{
  "d_expert": 160,
  "normalize_top_k": false,
  "router_cosine_scale": 14.0,
  "tie_embeddings": "early",
  "batch_tokens": [32768, 65536],
  "steps": 7911
}
Below are experts of layer 11 (counted from 0) of a mixture-of-experts language model. Rows are named router (the router's row for the expert), down (a neuron's output weights, with its number) and show model dimensions 0-63. Each number is 200 + 20 x the weight over its row's rms, rounded and kept within 0 to 999.
Before each expert's rows: "comes before" lists some tokens at least twice as common just after its tokens as in all text. This comes from a sample of Wikipedia text that the model never trained on. Tokens count by the router's weight.

# expert 5
comes before: " |", "\n", ";", " and", ",", "."
router,185,177,217,185,233,175,218,221,190,208,167,193,246,219,216,202,249,168,219,179,177,191,213,233,206,219,204,199,202,216,211,207,191,195,209,177,184,162,157,170,203,202,178,217,214,199,213,212,177,181,179,212,217,197,192,214,158,198,200,206,204,183,201,200
down0,194,196,181,166,200,197,207,234,201,182,219,179,161,198,184,188,205,220,212,201,212,203,211,200,197,252,197,210,171,193,193,234,211,208,178,221,206,212,216,229,203,168,229,174,232,200,181,188,183,178,211,219,232,183,181,169,178,227,172,203,199,214,224,181
down1,198,203,245,173,217,179,187,219,231,224,188,165,178,241,208,187,229,197,182,212,206,190,223,203,201,219,200,214,207,186,210,198,213,216,196,213,217,183,190,189,171,200,158,221,182,190,200,203,174,177,188,183,213,221,218,201,206,201,205,209,240,190,205,217
down2,166,222,214,192,210,173,208,207,243,176,177,206,208,211,213,186,193,165,234,213,178,190,114,182,202,181,203,216,181,209,202,198,225,233,186,204,199,171,202,175,180,226,215,176,223,173,217,212,182,193,229,193,203,237,191,165,203,175,185,214,207,211,214,208
down3,170,170,216,182,206,206,220,182,189,192,205,202,208,178,210,189,181,211,176,191,184,196,166,195,199,213,230,191,226,170,182,185,220,205,158,215,227,225,197,200,223,206,221,179,220,182,182,206,194,250,236,195,217,206,191,240,223,217,186,213,193,193,195,221
down4,203,182,201,168,211,184,188,201,160,192,241,164,218,181,199,171,229,203,220,198,219,190,178,193,217,169,205,227,221,231,212,222,203,223,204,199,190,213,195,209,187,169,225,208,200,218,198,215,186,198,211,241,204,175,193,167,189,193,179,189,204,225,190,191
down5,208,174,201,185,209,190,204,193,155,229,209,227,199,235,217,171,186,203,233,210,181,203,272,188,172,188,188,229,214,214,191,179,211,171,204,188,231,199,212,201,188,193,169,211,191,223,168,215,159,224,182,215,182,207,204,179,258,213,212,215,197,186,208,197
down6,191,179,213,173,213,181,228,234,207,218,214,208,180,185,175,217,220,187,184,191,228,229,201,199,178,226,173,191,240,224,203,193,230,193,187,174,187,229,175,190,228,201,189,182,204,162,159,196,201,181,206,214,196,193,236,190,212,184,192,246,206,198,199,205
down7,215,231,182,161,201,196,208,188,208,226,196,220,184,208,235,203,209,193,199,189,232,228,205,199,222,172,183,186,210,198,205,158,197,225,219,211,210,220,216,202,210,207,202,198,169,183,174,227,212,227,201,237,213,170,142,212,208,221,169,181,151,209,216,203
down8,201,193,213,215,212,214,206,199,191,153,184,191,191,183,210,193,172,188,227,190,209,187,246,181,206,206,203,190,227,205,193,190,210,185,206,228,143,210,197,220,229,214,213,194,179,228,217,202,179,228,199,192,189,182,181,209,212,185,196,197,195,198,211,216
down9,220,204,196,210,208,226,219,222,177,184,180,221,203,195,205,201,187,235,215,204,205,180,84,169,209,237,190,200,188,190,179,218,187,183,200,212,216,174,197,179,180,185,221,208,205,178,224,201,199,182,199,203,205,203,226,206,256,216,207,203,217,189,173,203
down10,232,213,195,203,205,211,212,171,215,209,210,203,198,187,221,242,220,218,209,163,194,187,214,190,247,177,219,186,169,197,194,201,194,227,186,209,179,199,238,161,224,199,205,199,247,187,175,201,185,188,203,177,190,210,206,200,193,200,178,222,206,198,181,237
down11,172,181,235,221,187,213,179,198,232,202,197,185,189,189,205,166,212,260,211,208,198,174,231,153,171,188,212,192,183,233,206,248,194,219,179,190,165,179,182,204,186,228,207,185,232,207,210,202,195,180,182,176,213,187,201,198,191,215,207,206,189,194,194,197
down12,198,178,174,216,194,204,193,186,221,219,197,176,189,199,216,188,220,229,192,209,205,188,204,204,218,202,203,233,199,185,216,229,155,234,172,171,186,206,185,188,182,189,180,213,213,182,230,174,187,211,210,201,197,200,211,202,239,190,187,159,227,180,175,199
down13,193,172,194,205,208,196,197,193,231,200,158,228,200,242,218,185,195,227,165,238,225,213,251,221,176,216,209,197,224,196,231,193,154,204,205,195,192,214,221,217,194,203,190,187,208,206,213,173,212,217,157,188,189,220,184,196,187,195,176,243,194,170,190,214
down14,229,211,195,208,210,199,222,211,175,196,188,202,213,169,190,188,168,171,207,212,224,211,215,203,218,215,200,207,205,228,201,229,174,160,232,182,185,197,205,177,203,211,184,203,193,211,235,200,202,230,153,216,202,206,197,183,193,209,221,208,216,178,209,222
down15,199,176,211,217,171,197,208,185,215,215,156,218,191,209,185,200,201,150,239,203,207,207,172,196,200,236,171,210,193,236,212,199,211,203,186,191,165,198,195,185,203,207,190,178,184,208,177,231,232,212,220,240,205,206,193,183,184,214,208,216,198,229,187,181
down16,196,167,209,184,195,236,180,158,235,254,207,230,209,177,190,156,225,202,214,199,176,195,263,196,209,196,199,238,238,200,220,180,216,186,201,208,210,212,203,174,175,224,187,201,155,203,231,179,216,155,153,195,186,197,184,154,217,187,198,219,213,196,199,197
down17,205,229,203,211,189,214,215,222,212,197,212,168,191,187,241,214,225,172,192,187,203,175,264,170,189,179,219,208,227,220,217,177,226,200,200,206,214,198,231,192,195,176,175,195,232,209,180,200,213,220,219,197,201,213,206,209,200,169,196,260,183,174,231,186
down18,166,181,203,205,189,205,193,248,203,199,204,241,189,178,188,201,187,220,204,219,210,202,223,187,160,227,204,191,200,156,210,181,199,198,172,224,195,173,185,196,188,193,209,178,176,187,214,201,202,192,195,196,175,205,198,174,218,207,155,185,201,213,184,231
down19,199,212,210,206,212,179,182,212,188,176,169,182,204,234,223,191,190,216,216,171,195,163,178,209,197,236,190,220,230,217,187,211,200,184,204,230,202,219,194,227,212,181,189,182,201,149,192,197,182,205,159,237,182,208,210,208,199,195,165,181,203,198,177,186
down20,204,223,161,193,226,204,193,211,175,191,200,207,208,172,197,235,184,219,184,209,196,224,233,219,189,189,197,200,211,154,190,150,220,215,212,236,230,202,245,224,189,213,215,188,220,208,222,212,220,224,229,212,227,230,200,196,212,205,176,201,168,184,206,200
down21,213,207,203,202,177,206,191,182,235,241,195,189,205,174,181,185,174,197,218,210,159,204,275,207,202,204,216,204,224,202,184,207,174,190,223,201,222,208,216,182,184,152,188,188,175,186,173,180,180,198,256,198,198,220,190,187,230,184,195,191,193,228,222,220
down22,205,213,212,216,181,193,201,195,202,182,202,168,173,205,198,204,190,223,178,215,189,189,157,194,239,201,206,182,224,237,207,227,182,180,208,168,208,203,173,200,193,227,239,187,181,203,195,176,232,177,183,218,201,232,210,220,186,254,185,229,193,221,167,227